From a checkpoint of a small mixture-of-experts model trained on Wikipedia: 2 picks a token.
Below are experts of layer 8 (counted from 0) of a mixture-of-experts language model. Rows are named router (the router's row for the expert), gate (a neuron's input weights, with its number), up (a neuron's input weights, with its number) and show model dimensions 0-95. Each number is 50 + 15 x the weight over its row's rms, rounded and kept within 0 to 99.
After each expert's rows: "gets" lists some tokens that make up at least twice as much of what it gets as of all text; "mostly gets" lists some tokens that are sent to it at least half of the time. This comes from a sample of Wikipedia text that the model never trained on. Tokens count by the router's weight.

# expert 41
router:30 71 45 47 36 26 22 81 41 43 65 59 47 66 23 57 45 47 65 64 65 69 49 52 39 58 51 22 66 54 46 57 47 44 61 72 64 43 42 33 33 69 78 38 66 70 42 58 47 39 16 11 50 32 63 56 23 29 51 45 31 43 75 40 44 42 46 64 43 14 25 70 29 44 30 49 68 48 73 56 64 73 85 81 47 46 47 71 52 57 09 25 51 68 34 27
gate1:37 57 29 57 42 48 60 41 32 42 50 51 46 62 33 44 77 38 41 62 45 38 47 44 39 54 33 79 09 50 68 32 54 48 53 69 65 39 47 54 25 37 84 32 77 43 47 40 36 40 73 50 58 51 22 40 35 35 78 65 45 39 34 75 53 37 63 51 27 59 39 36 54 35 64 46 44 46 60 71 57 72 60 27 41 41 77 51 59 32 42 47 50 46 26 33
up1:53 55 36 62 63 57 59 24 11 56 57 60 60 48 44 65 42 40 65 82 42 71 64 69 71 57 38 38 39 44 62 51 46 70 62 66 60 55 43 40 45 54 36 50 48 49 49 48 58 20 56 76 81 51 44 49 47 35 84 67 51 61 45 59 56 44 60 52 82 55 20 75 48 67 32 43 56 57 59 55 82 39 62 67 70 66 47 44 58 51 65 27 56 37 25 48
gate2:36 18 76 36 45 63 40 62 59 58 21 49 57 66 35 48 69 68 49 46 64 51 45 26 57 42 24 47 55 43 63 73 49 49 44 21 66 53 45 56 11 50 36 40 46 40 41 44 26 50 50 31 42 42 33 41 36 53 53 53 54 38 20 54 53 47 60 63 64 54 74 50 47 58 54 71 23 47 40 62 63 74 32 65 26 27 65 51 45 55 28 47 46 59 21 27
up2:42 46 51 47 33 71 49 53 83 54 19 54 50 53 30 46 41 36 77 79 64 65 43 62 79 72 52 56 54 73 50 49 33 54 62 62 69 67 50 46 36 55 40 32 56 39 34 58 38 45 31 19 33 52 33 55 35 38 63 61 59 52 64 65 41 55 52 71 41 50 46 60 43 44 46 54 66 06 54 54 50 27 63 39 70 75 69 48 35 38 43 24 55 40 47 54
gets: "ing", "er", "ation", "ment", "est", "ance"
mostly gets: "ation", "ment", " development", " design", "ization", "ating"

# expert 28
router:30 37 46 51 69 55 24 45 51 24 44 44 84 80 32 36 53 42 55 42 31 53 34 45 57 68 49 41 81 77 74 35 71 38 50 70 48 52 60 49 59 66 34 64 41 77 55 69 57 58 75 56 38 51 67 65 75 76 75 45 72 42 33 53 62 53 70 76 87 61 43 61 53 30 70 58 70 31 39 55 28 37 61 76 46 52 50 51 48 49 56 72 43 70 34 44
gate1:41 76 53 41 39 42 61 57 63 59 29 47 57 42 53 54 70 23 59 45 36 07 10 19 45 38 39 27 61 44 51 42 40 28 26 26 51 58 55 33 38 61 39 27 45 49 59 49 20 64 17 40 51 30 46 43 40 22 37 49 65 34 55 64 75 48 39 30 60 40 58 40 44 73 48 52 46 48 73 50 36 36 68 31 34 59 77 40 37 58 70 46 39 69 68 32
up1:63 17 39 71 50 48 75 46 18 50 28 56 31 26 50 34 61 69 22 63 49 46 50 38 44 39 59 50 48 11 49 65 47 37 46 45 70 51 31 32 37 52 51 70 61 42 57 50 73 41 66 67 71 40 63 25 45 54 65 42 25 75 49 24 24 55 40 56 33 33 50 75 69 67 44 62 44 38 46 35 53 39 50 50 46 60 57 34 68 65 34 60 42 26 41 60
gate2:38 49 83 34 48 65 64 49 46 29 45 62 53 66 64 23 46 66 57 48 65 53 45 27 44 55 67 78 35 37 51 36 44 36 51 55 41 80 67 55 65 37 66 29 51 52 22 54 24 59 57 64 39 13 40 58 63 38 48 74 73 18 60 28 24 65 48 25 56 44 28 22 65 45 33 47 40 57 52 44 71 48 43 18 32 90 68 66 33 73 60 30 36 61 59 84
up2:55 56 48 58 64 83 52 19 71 77 58 29 48 64 27 60 41 64 37 36 71 28 60 72 59 68 48 62 34 58 18 69 59 74 71 55 60 45 61 38 47 61 32 32 45 51 29 77 51 56 51 39 37 62 59 29 37 59 44 55 63 72 46 41 67 42 43 41 50 52 30 43 46 45 35 59 44 51 44 50 46 55 53 74 52 42 39 62 31 61 05 53 70 42 52 41
gets: " ==", "==", "===", " ===", " information", " there"
mostly gets: " ==", " ===", " there", " information", "s==", " also=="

# expert 2
router:50 33 13 52 23 27 46 22 37 35 37 21 30 52 72 43 65 75 60 52 45 54 31 46 53 69 54 59 34 51 50 55 29 67 63 48 22 71 57 64 69 54 55 51 88 35 57 48 45 58 51 62 19 67 67 48 66 64 62 51 42 38 70 39 21 60 63 49 36 64 60 56 32 32 57 57 40 60 23 50 38 52 56 51 44 64 50 37 52 43 35 48 57 57 45 80
gate0:22 55 51 69 63 51 62 39 50 23 72 36 50 62 48 58 66 70 51 50 53 52 71 29 53 24 21 53 56 36 68 59 61 38 33 43 52 59 71 34 55 43 49 62 43 56 40 55 39 51 58 43 36 48 62 27 51 42 55 49 65 70 55 67 78 59 53 40 46 67 83 36 45 61 53 65 38 43 54 55 87 87 49 37 52 16 34 51 44 46 49 22 57 82 41 61
up0:53 30 57 45 58 50 54 44 42 55 69 36 36 53 45 57 54 74 78 61 34 75 75 53 76 52 50 49 82 53 62 26 51 23 75 45 42 60 82 11 50 28 39 22 51 70 68 47 41 54 72 51 69 38 51 28 36 58 48 79 55 48 52 82 60 45 61 27 62 37 24 45 23 62 45 38 49 81 35 31 63 43 35 36 50 47 18 47 49 39 77 49 54 65 34 78
gate1:52 53 61 53 47 44 49 24 41 50 34 28 32 50 59 52 51 80 49 55 79 53 27 33 59 65 30 52 64 17 70 42 31 59 35 41 59 49 28 53 40 41 55 31 68 42 46 44 71 70 56 34 47 30 29 30 22 67 33 25 65 55 41 51 39 50 18 47 63 42 48 57 51 60 44 40 96 48 37 18 44 25 41 29 23 51 34 45 50 44 20 43 41 66 54 65
up1:59 51 54 60 60 35 41 39 34 51 50 47 93 32 76 52 64 39 49 63 20 68 37 43 54 61 58 35 35 30 28 62 46 35 44 39 44 60 57 44 41 34 47 50 38 45 42 49 44 47 50 35 65 26 37 43 57 38 79 78 37 40 49 62 57 74 63 82 63 64 32 65 35 45 58 68 83 71 54 54 36 55 60 72 69 41 79 20 49 54 40 49 42 30 56 49
gets: "\n", ")", " $", "\"", "$", "|"
mostly gets: " ±%", "$", ".7)", ".6)", " JPL", ".4)"

# expert 55
router:42 53 49 45 61 30 86 55 16 33 50 22 62 79 57 45 41 36 58 25 45 54 31 60 25 48 57 61 35 44 47 49 69 39 43 51 37 49 37 63 54 35 46 54 63 44 45 14 42 42 61 52 39 49 56 53 35 60 55 40 76 16 64 21 59 60 52 81 38 68 78 70 33 47 51 61 39 55 34 56 39 38 70 29 39 36 65 27 46 35 55 64 50 47 50 64
gate1:38 29 38 52 31 40 73 56 55 31 47 26 51 50 22 28 64 35 59 48 32 34 55 54 46 34 44 38 54 31 73 44 76 38 36 69 53 68 37 45 44 56 41 53 38 45 21 52 38 75 34 61 53 65 32 23 30 45 46 52 30 51 15 67 65 40 24 62 54 60 47 63 67 66 77 54 89 41 61 42 43 52 35 59 61 43 49 62 20 37 43 53 40 55 55 68
up1:67 52 38 25 50 45 63 31 64 42 61 44 37 45 41 48 57 58 88 38 68 46 33 46 43 57 84 48 65 53 69 46 60 32 71 72 47 41 87 57 36 52 65 54 61 50 38 52 52 56 71 59 56 67 73 30 33 55 37 10 65 64 46 58 43 55 67 16 49 47 61 37 43 66 39 49 49 47 41 36 42 54 36 35 58 50 28 80 58 51 55 62 72 68 62 42
gate2:49 64 64 43 42 58 46 59 46 37 21 53 66 48 53 44 46 26 83 61 32 99 62 64 52 75 68 57 37 31 51 84 46 33 53 52 33 61 45 39 51 47 26 55 32 63 24 44 68 40 60 65 66 48 47 63 20 55 35 42 66 49 49 55 65 47 53 48 47 67 17 73 25 36 46 84 50 47 78 55 53 43 68 58 69 69 48 62 52 43 34 55 55 78 36 66
up2:43 52 66 40 64 57 52 42 46 63 25 59 42 57 29 20 34 35 71 63 32 45 34 42 46 47 51 63 59 46 44 66 77 39 59 57 57 16 50 72 62 58 33 42 55 60 38 45 67 59 52 64 40 50 53 68 42 12 45 70 42 63 19 52 53 67 24 33 46 50 37 82 43 11 42 57 72 33 73 32 29 18 78 54 57 49 45 54 62 46 64 36 30 31 27 63
gets: "\n", " (", "°W", " =", " ==", "idae."
mostly gets: "°W", "°E", "idae.", " Arthropoda", " Insecta", " (0)"

# expert 38
router:38 37 62 43 27 49 58 58 15 40 44 33 46 67 78 61 50 32 45 42 33 66 18 34 18 35 42 59 58 33 34 40 60 42 60 56 16 42 14 44 31 44 32 39 31 58 35 35 57 39 41 45 74 27 66 50 66 54 66 46 58 30 59 30 51 59 33 77 42 52 48 39 35 62 40 51 41 54 34 53 35 44 37 63 41 50 84 45 58 43 37 75 42 65 36 52
gate0:24 75 61 51 40 35 40 51 54 58 37 50 57 91 33 34 34 18 43 50 63 58 56 59 43 37 33 48 65 58 42 47 39 66 59 54 52 68 66 16 38 39 27 61 44 52 56 35 43 12 57 41 61 62 19 61 33 41 61 47 39 59 41 44 59 40 63 59 65 54 30 46 45 48 50 15 53 57 49 40 53 62 75 47 47 52 70 45 50 64 53 57 32 80 56 53
up0:43 73 42 31 42 89 64 50 52 65 36 17 29 64 51 60 47 50 51 41 43 67 27 66 44 30 61 30 52 68 47 62 46 54 47 47 53 45 83 47 79 52 55 52 45 47 50 57 61 51 66 56 35 55 38 64 56 61 54 55 43 38 31 85 85 41 67 62 56 55 56 62 54 60 65 70 61 15 74 43 41 45 39 49 45 41 59 75 18 47 24 58 49 31 45 42
gate1:30 48 46 68 32 45 63 40 38 64 65 65 51 54 65 50 23 59 20 38 55 35 64 27 24 55 67 45 72 50 66 52 37 51 42 57 54 53 57 57 39 76 41 57 48 49 82 45 83 23 27 72 35 56 43 47 37 46 50 52 50 28 40 58 62 67 58 62 61 53 59 39 67 26 47 31 55 25 72 55 50 44 46 23 73 37 46 30 77 56 40 54 41 52 54 63
up1:41 46 30 55 45 32 32 30 73 43 63 57 64 53 59 41 65 56 31 18 29 73 57 53 35 39 49 43 46 46 38 59 28 75 60 57 60 34 52 47 46 37 46 58 60 62 36 52 70 42 40 40 37 29 67 28 65 45 62 55 49 60 77 77 49 59 81 45 74 42 35 43 57 68 31 91 67 83 43 68 75 58 75 60 37 37 41 49 38 60 32 56 29 56 31 55
gets: " =", "\n", " is", " a", " (born", " was"
mostly gets: " Authority:", "°N", " footballer", " =", "American", " (born"

# expert 36
router:51 31 56 37 36 28 52 45 47 41 37 52 24 11 30 63 67 54 47 46 47 66 00 63 70 41 49 55 67 56 55 43 66 54 44 30 56 44 46 70 39 42 75 68 61 25 42 38 41 61 31 30 47 28 67 27 69 58 77 40 36 62 57 25 27 44 17 30 66 45 42 54 72 25 57 59 39 33 26 37 39 62 71 36 31 62 53 50 65 55 66 33 61 40 32 63
gate1:36 61 48 72 51 46 57 58 47 85 63 46 44 46 69 27 22 53 55 52 39 81 57 48 66 49 49 40 54 71 48 44 44 16 58 32 30 43 54 53 65 37 34 52 52 55 50 67 45 36 28 60 50 22 50 44 35 63 74 49 51 69 57 37 62 46 42 56 47 21 50 38 68 35 51 45 56 46 60 39 58 67 08 34 54 62 46 28 34 39 28 46 35 45 45 90
up1:41 60 50 63 77 44 49 50 38 55 54 66 50 31 44 38 59 35 69 83 40 62 33 69 67 67 22 38 71 49 32 56 43 63 43 18 52 30 31 48 70 49 41 71 69 46 11 42 49 32 48 51 17 49 51 38 46 78 84 52 38 74 40 58 57 28 49 74 59 32 34 44 76 47 59 38 40 34 36 38 37 68 51 50 60 59 46 28 53 53 42 35 31 68 52 53
gate2:37 63 46 76 51 45 79 43 44 49 71 57 69 38 34 53 70 38 34 83 24 36 55 45 48 53 72 58 44 36 50 60 33 50 60 66 57 50 48 35 60 40 48 61 59 69 27 52 05 61 26 57 93 13 47 44 31 09 54 53 57 76 43 61 42 57 73 49 45 30 45 58 51 44 39 50 43 55 62 52 79 34 51 51 44 37 61 06 46 69 52 45 67 46 59 37
up2:38 16 77 58 71 56 19 36 53 74 51 54 60 68 73 49 35 28 60 30 46 45 68 47 42 40 38 58 14 70 66 55 44 53 51 39 51 38 56 49 53 86 69 26 48 81 55 29 71 31 67 57 38 42 49 73 52 37 57 54 65 32 60 76 65 42 58 52 61 58 33 43 59 75 31 35 38 67 50 42 32 62 51 37 48 49 43 60 40 54 50 57 34 42 64 44
gets: " in", " for", " won", " to", ":", " at"
mostly gets: " won", " Won", "finals", " Sheet", " defeating", "–6,"

# expert 58
router:36 43 45 54 51 77 00 90 61 53 46 49 28 59 58 44 43 80 40 39 51 66 49 48 44 59 62 67 53 51 42 52 82 56 48 54 72 46 36 63 31 29 61 35 45 42 19 57 77 41 39 54 47 46 64 41 39 39 49 53 56 46 35 60 52 53 19 22 64 58 79 56 51 29 65 92 54 29 37 37 49 71 42 74 25 51 44 68 59 44 55 51 68 58 60 49
gate1:56 44 57 84 61 61 50 59 73 69 41 69 36 44 10 58 40 54 68 46 54 68 34 58 69 39 43 35 46 38 71 64 43 53 44 51 54 71 42 38 71 80 54 33 50 38 79 50 38 49 78 50 35 39 41 79 51 73 91 67 60 32 60 31 47 32 58 60 50 63 23 16 59 63 55 32 47 67 35 46 57 21 49 35 60 26 61 55 50 62 53 34 49 38 20 30
up1:73 48 37 46 55 39 48 45 52 38 39 40 47 36 61 37 52 44 39 39 52 45 67 53 39 35 63 54 73 59 52 23 39 44 38 35 34 40 50 66 49 46 43 49 47 45 62 32 36 51 25 53 57 69 39 37 51 31 12 25 65 62 59 61 29 71 43 73 53 55 48 57 67 33 41 17 56 34 63 49 54 53 34 35 70 77 28 22 32 82 33 63 28 40 49 92
gate2:44 77 59 44 48 22 48 52 45 50 37 44 49 68 77 53 38 61 29 58 56 83 54 35 61 62 22 52 27 34 51 43 55 57 49 75 51 81 38 13 93 43 74 68 42 57 54 79 49 41 65 51 41 55 61 60 43 61 36 51 34 42 62 53 39 32 52 80 22 51 40 60 68 67 62 52 51 47 43 54 42 37 69 39 63 46 47 55 43 45 43 30 62 39 64 60
up2:62 55 46 23 61 30 44 54 69 40 37 02 38 58 78 55 01 48 48 40 56 54 69 60 51 69 28 56 48 63 51 43 54 69 38 50 45 53 65 10 33 34 49 44 32 40 47 64 45 38 35 31 64 76 62 55 22 42 23 43 37 33 45 53 48 39 71 46 26 57 68 45 42 25 60 48 59 29 47 58 32 51 37 41 59 60 62 52 38 47 35 16 39 36 61 51
gets: " |", ";", "–3;", " 0;", "R;", " 5;"
mostly gets: " 0–0;", "–3;", " 5;", " 3;", " 1–1;", " 7;"

# expert 45
router:50 56 42 53 27 47 68 48 55 62 54 32 80 49 39 35 10 44 42 38 46 45 45 54 55 60 59 50 38 44 61 51 33 67 61 59 63 69 72 60 39 59 37 29 52 54 61 53 40 34 71 78 42 46 48 40 78 33 54 65 57 58 51 17 53 44 57 47 09 56 56 51 44 48 58 30 51 40 59 63 49 96 20 51 28 52 44 77 63 50 54 68 52 39 65 40
gate0:61 38 64 42 72 27 35 53 67 60 72 76 24 45 54 54 63 66 47 73 63 50 58 49 27 42 64 25 41 68 35 54 81 47 40 56 33 39 57 75 23 49 65 45 26 47 24 42 46 64 37 28 66 71 34 81 48 63 54 56 30 49 39 44 72 40 45 31 59 62 46 51 59 43 64 19 21 32 51 56 63 43 47 51 64 60 54 31 38 45 42 51 69 42 68 43
up0:61 68 70 61 38 90 37 47 68 66 64 66 36 57 51 29 41 37 47 50 62 67 47 78 50 53 46 15 52 51 54 49 50 27 65 62 59 41 77 76 48 61 09 58 52 61 40 33 57 36 53 68 46 93 43 58 62 55 38 53 63 40 49 38 88 64 57 26 55 44 56 48 44 50 52 55 28 27 73 42 53 78 49 83 47 58 05 28 32 81 60 54 58 66 38 21
gate1:52 29 57 69 48 48 65 62 58 44 30 61 44 54 56 15 58 60 58 59 40 48 46 53 41 48 58 39 62 66 48 33 45 44 45 53 70 70 48 74 45 59 70 67 16 62 34 61 50 68 33 45 49 35 37 67 49 47 61 60 56 55 29 59 80 61 42 23 63 52 39 51 30 45 12 51 39 49 62 66 27 37 67 25 31 16 56 49 67 41 29 68 46 64 55 50
up1:40 36 64 41 44 74 50 62 60 61 57 30 46 63 36 73 62 65 65 62 23 58 53 33 21 30 40 37 39 49 31 68 60 29 47 53 51 42 46 34 56 46 44 42 62 36 32 22 56 53 81 53 52 50 26 48 28 19 52 55 54 70 83 32 71 43 64 54 92 46 32 35 56 60 70 38 46 28 47 26 67 24 36 56 60 52 33 54 47 70 64 38 62 59 48 46
gets: "ol", "om", "al", "ph", "ul", "in"
mostly gets: " hyd", "ph", "orph", " protein", " acid", "rogen"

# expert 63
router:40 64 85 53 54 57 52 27 73 48 60 57 43 49 68 35 87 66 62 48 60 26 38 45 63 39 31 52 42 80 45 38 53 39 52 45 34 64 47 55 50 46 56 50 51 36 33 48 18 41 48 50 68 71 41 54 61 47 37 46 20 57 20 62 45 41 34 69 51 35 54 54 41 86 60 43 46 57 59 67 43 55 65 60 27 52 62 83 52 73 42 50 25 59 27 29
gate0:60 68 52 58 47 51 48 20 54 44 53 29 56 20 50 81 30 61 32 43 29 49 22 42 39 38 43 28 41 44 20 34 34 42 13 51 54 50 60 45 48 35 49 43 46 61 43 29 41 21 68 54 52 37 59 60 62 66 38 50 79 47 75 66 44 90 55 67 82 39 55 55 30 41 34 49 45 20 60 57 32 60 62 28 44 68 50 51 59 54 69 33 72 52 84 42
up0:16 45 58 65 26 60 57 57 24 54 41 34 78 45 61 62 36 63 53 36 48 47 26 51 32 54 57 37 22 32 56 36 28 17 34 79 70 53 70 45 53 17 64 48 84 53 61 29 48 68 77 38 26 62 54 57 58 46 48 51 71 41 46 53 47 46 27 70 31 29 50 35 46 38 64 38 72 68 35 46 59 72 50 57 59 62 37 32 26 52 63 33 53 68 67 64
gate1:40 59 50 50 65 57 59 33 46 47 26 70 67 64 45 48 57 33 56 81 60 39 59 45 72 49 67 59 39 51 50 51 45 43 72 48 80 60 41 44 55 55 53 38 49 34 37 56 46 51 32 44 32 47 58 41 22 41 80 47 43 57 47 21 68 44 48 63 51 67 39 32 50 65 34 38 55 61 71 54 45 47 58 59 56 53 37 53 35 33 36 40 50 28 16 63
up1:41 66 50 54 73 56 54 42 45 54 34 75 35 21 42 29 40 33 71 41 59 50 47 51 79 50 85 42 57 29 65 73 59 69 40 44 65 74 54 46 60 88 37 26 51 52 43 67 37 52 51 59 43 42 66 49 32 89 61 54 68 61 34 17 50 74 66 51 60 65 75 42 75 37 34 41 55 51 41 07 42 50 51 68 73 44 40 47 33 40 08 17 65 60 19 58
gets: " other", " two", " several", " various", " three", " many"
mostly gets: " other", " several", " many", " various", " these", " associated"

# expert 59
router:63 42 44 33 48 49 50 61 56 78 23 40 40 34 52 67 54 64 52 34 48 75 48 72 44 76 26 40 28 51 56 26 42 81 43 38 35 50 70 50 47 59 65 48 56 61 46 58 56 64 61 47 39 56 66 43 06 40 37 82 34 09 62 57 28 57 63 48 26 23 35 70 38 61 45 44 32 60 49 23 22 40 36 50 34 84 63 54 31 58 59 70 28 39 49 46
gate0:30 66 60 49 68 41 45 53 42 57 37 70 89 46 68 48 61 53 36 49 48 43 50 57 62 35 52 66 51 42 37 41 72 54 38 44 83 76 66 56 35 61 59 71 60 76 31 40 28 44 46 63 05 32 44 34 42 54 34 56 31 51 53 61 52 26 41 47 60 63 45 73 84 18 65 55 48 59 71 64 41 53 39 56 20 62 71 44 50 59 44 34 42 73 39 78
up0:37 40 35 53 47 83 46 32 48 66 58 11 42 40 26 41 52 63 47 41 71 33 59 16 52 48 39 34 33 47 48 49 80 17 71 52 30 28 47 72 47 62 67 45 90 53 73 29 50 39 28 54 46 37 65 32 50 66 58 39 48 55 62 31 46 78 29 68 51 85 48 49 27 66 55 20 49 29 55 44 45 49 27 34 50 45 33 45 52 44 59 52 82 38 54 44
gate1:67 72 72 68 46 75 77 47 27 40 43 68 32 29 61 80 51 49 51 45 57 50 56 67 68 54 38 58 21 77 60 44 21 44 55 51 69 32 36 37 57 43 32 53 35 58 31 38 50 25 66 45 70 53 39 35 54 40 49 68 57 68 48 39 58 46 47 55 36 65 34 35 57 32 53 50 68 46 89 53 49 29 52 31 37 57 70 27 53 63 41 40 27 50 44 71
up1:43 75 67 52 49 39 40 45 48 17 77 36 42 36 44 31 59 31 53 44 44 52 57 70 63 53 63 36 69 43 45 48 72 57 41 63 42 36 27 44 79 54 63 42 47 73 22 72 72 80 34 57 42 68 47 71 47 50 33 30 21 33 39 35 20 61 27 45 41 67 36 39 63 32 49 73 74 49 38 35 51 49 35 71 72 57 55 61 64 62 54 47 49 47 07 66
gets: " and", ",", " or", " &", " but", "s,"
mostly gets: " and", " but", " or", " &", " and,", " And"

# expert 14
router:54 72 39 26 43 47 03 48 60 47 20 41 47 60 24 47 37 75 33 38 61 73 28 44 60 72 62 71 62 35 46 57 67 60 60 69 40 58 74 70 35 48 59 62 36 48 40 40 86 58 69 54 66 45 36 50 69 44 44 41 61 83 68 51 69 32 35 56 74 39 49 34 31 29 68 60 32 66 50 43 37 56 63 54 56 49 39 62 42 24 46 38 51 45 19 32
gate0:46 43 58 31 29 36 59 48 24 49 47 68 25 38 58 59 80 51 33 86 74 65 44 20 57 53 60 24 59 14 48 27 35 68 52 43 36 46 61 50 37 37 71 44 42 52 55 49 42 63 29 27 47 47 32 59 85 41 64 69 38 55 37 61 26 35 26 46 52 29 63 57 52 64 46 41 43 49 53 69 36 43 30 41 21 30 20 66 48 58 52 38 29 83 76 50
up0:66 57 58 36 45 51 43 71 81 77 42 42 51 61 50 40 28 42 72 20 55 38 51 35 63 45 49 41 47 32 40 59 55 45 57 50 46 69 51 40 95 53 83 52 51 19 53 37 47 50 54 39 52 43 62 55 42 62 43 55 32 43 66 27 70 54 77 18 48 51 29 39 34 68 56 53 32 99 67 62 43 47 57 47 43 44 50 66 28 71 04 70 59 63 33 48
gate1:54 57 37 62 63 36 50 18 95 58 57 36 52 68 54 08 48 26 41 40 79 35 37 63 36 64 58 09 75 60 53 48 44 40 50 31 64 76 68 43 66 53 76 82 53 45 39 49 50 49 21 31 35 47 36 30 35 56 73 55 31 72 67 31 39 53 44 53 38 54 47 52 34 87 49 42 47 54 71 53 64 43 36 49 21 49 57 59 62 44 45 30 78 66 63 59
up1:48 47 26 46 28 47 59 53 62 37 57 32 03 42 23 36 53 30 60 37 44 48 42 56 50 65 32 55 70 58 61 55 63 60 17 60 46 52 55 58 62 35 32 36 52 50 60 79 42 41 46 48 51 34 48 43 40 24 39 53 51 60 75 61 56 38 42 35 44 43 61 59 47 80 57 70 58 40 66 25 37 46 52 43 21 99 38 25 40 60 63 45 51 68 50 68
gets: "en", "on", "in", ":", "er", "ter"
mostly gets: "en", "on", "agen", "aven", "ter", "ten"

# expert 12
router:55 49 61 24 42 61 00 35 42 23 79 51 57 50 65 57 60 69 26 30 27 78 63 51 43 58 41 76 52 64 49 15 46 64 46 66 46 44 44 29 68 52 54 54 57 30 24 52 58 48 59 36 57 50 33 56 48 55 37 67 57 47 61 39 50 69 75 37 41 30 44 56 70 42 51 63 40 36 48 39 53 52 62 46 47 66 43 77 62 17 48 43 85 71 49 48
gate1:58 40 53 32 32 64 54 36 53 33 56 36 40 31 56 61 86 67 56 67 57 59 51 47 65 75 59 22 66 48 33 56 29 24 52 50 72 41 54 62 53 49 29 46 38 78 20 55 53 59 73 65 55 16 39 49 47 21 47 27 73 45 44 75 57 55 47 50 75 59 68 46 71 51 48 46 44 57 57 26 61 43 55 30 39 36 36 66 46 50 20 49 58 58 54 29
up1:53 33 46 52 29 41 33 45 47 78 56 56 20 57 50 38 57 58 39 23 56 45 57 46 36 35 49 34 50 57 20 60 39 46 43 41 83 53 47 43 62 51 42 67 40 33 33 52 56 32 48 32 51 45 69 57 49 41 39 61 67 37 77 51 25 46 47 55 62 47 36 38 43 68 47 51 67 68 25 37 55 37 57 63 41 42 42 57 68 67 18 39 37 51 36 21
gate2:72 55 52 65 59 56 62 66 35 38 65 59 20 33 68 45 56 40 41 47 60 50 75 47 19 35 65 36 65 62 60 62 35 38 47 43 80 40 34 39 46 49 30 52 81 31 41 52 36 55 73 45 18 49 42 36 64 46 23 50 83 37 54 37 66 68 19 50 56 20 43 27 48 67 45 33 60 40 52 28 72 43 68 63 38 09 46 49 25 80 47 39 26 69 35 37
up2:39 36 54 36 77 48 57 29 52 66 61 33 54 54 42 59 32 49 64 55 58 30 51 32 79 49 86 61 18 38 67 49 48 41 44 29 62 73 67 51 35 43 49 46 54 53 55 45 47 58 39 47 50 27 61 86 63 93 44 34 47 62 60 43 81 46 48 19 53 59 49 47 90 43 32 45 57 30 39 87 42 46 44 31 58 67 75 23 77 65 85 35 54 46 54 51
gets: "\n", " |", " 1", "\n ", " ", " 0"
mostly gets: "\n   ", " police", "\n ", " Championships", " Olympics", " pandemic"

# expert 7
router:74 39 47 56 64 57 75 61 59 40 38 32 37 36 27 44 46 53 51 68 65 58 16 56 73 53 65 38 45 53 68 57 31 72 61 37 46 42 55 29 21 60 64 41 29 28 77 48 53 46 44 78 40 66 59 33 45 46 43 52 34 38 31 73 57 44 47 80 83 50 50 90 66 59 48 43 58 44 09 70 57 37 47 30 66 40 50 43 48 41 52 32 55 35 59 81
gate0:37 21 59 40 62 76 45 50 56 37 99 55 57 51 38 47 40 52 56 51 53 55 64 58 49 51 65 57 69 25 44 40 48 55 73 32 56 56 39 43 43 61 27 78 40 38 37 61 51 66 46 40 57 61 41 67 88 41 80 07 84 65 69 58 50 67 65 63 65 23 54 39 61 48 58 35 50 52 56 51 28 52 51 77 59 49 64 59 52 54 61 52 61 77 48 59
up0:64 16 60 43 44 59 47 33 54 35 97 65 57 45 48 27 28 56 60 38 62 49 61 56 67 59 37 53 62 36 56 59 33 43 71 37 34 62 38 64 62 48 25 55 49 27 58 66 48 32 60 46 26 53 57 44 68 55 69 23 72 61 72 76 47 83 64 46 81 22 31 22 70 29 37 36 29 29 29 62 30 45 41 52 45 54 68 39 46 19 78 30 49 62 52 59
gate1:53 42 59 64 11 53 77 43 59 53 57 53 68 49 41 62 37 54 75 40 78 52 49 46 50 46 69 33 41 37 39 56 35 56 50 43 42 47 54 40 50 51 53 25 41 40 83 33 51 44 50 53 42 56 28 48 40 58 89 15 54 66 31 37 73 41 32 51 68 26 63 44 64 68 43 40 72 81 50 42 74 27 37 25 57 15 44 38 57 46 59 48 36 48 65 25
up1:69 48 50 57 40 59 36 35 26 64 84 64 56 71 65 32 42 58 25 67 23 46 70 25 33 57 26 67 83 97 73 22 01 51 48 68 70 38 53 36 39 38 57 45 72 53 60 49 37 67 47 36 40 42 72 38 57 57 29 62 56 52 56 31 61 49 61 33 43 63 57 76 68 64 68 44 60 66 55 65 49 51 56 61 48 81 41 26 33 63 64 61 36 44 86 45
gets: " that", " which", " It", " who", " it", " he"
mostly gets: " which", " where", " that", " because", " if", " They"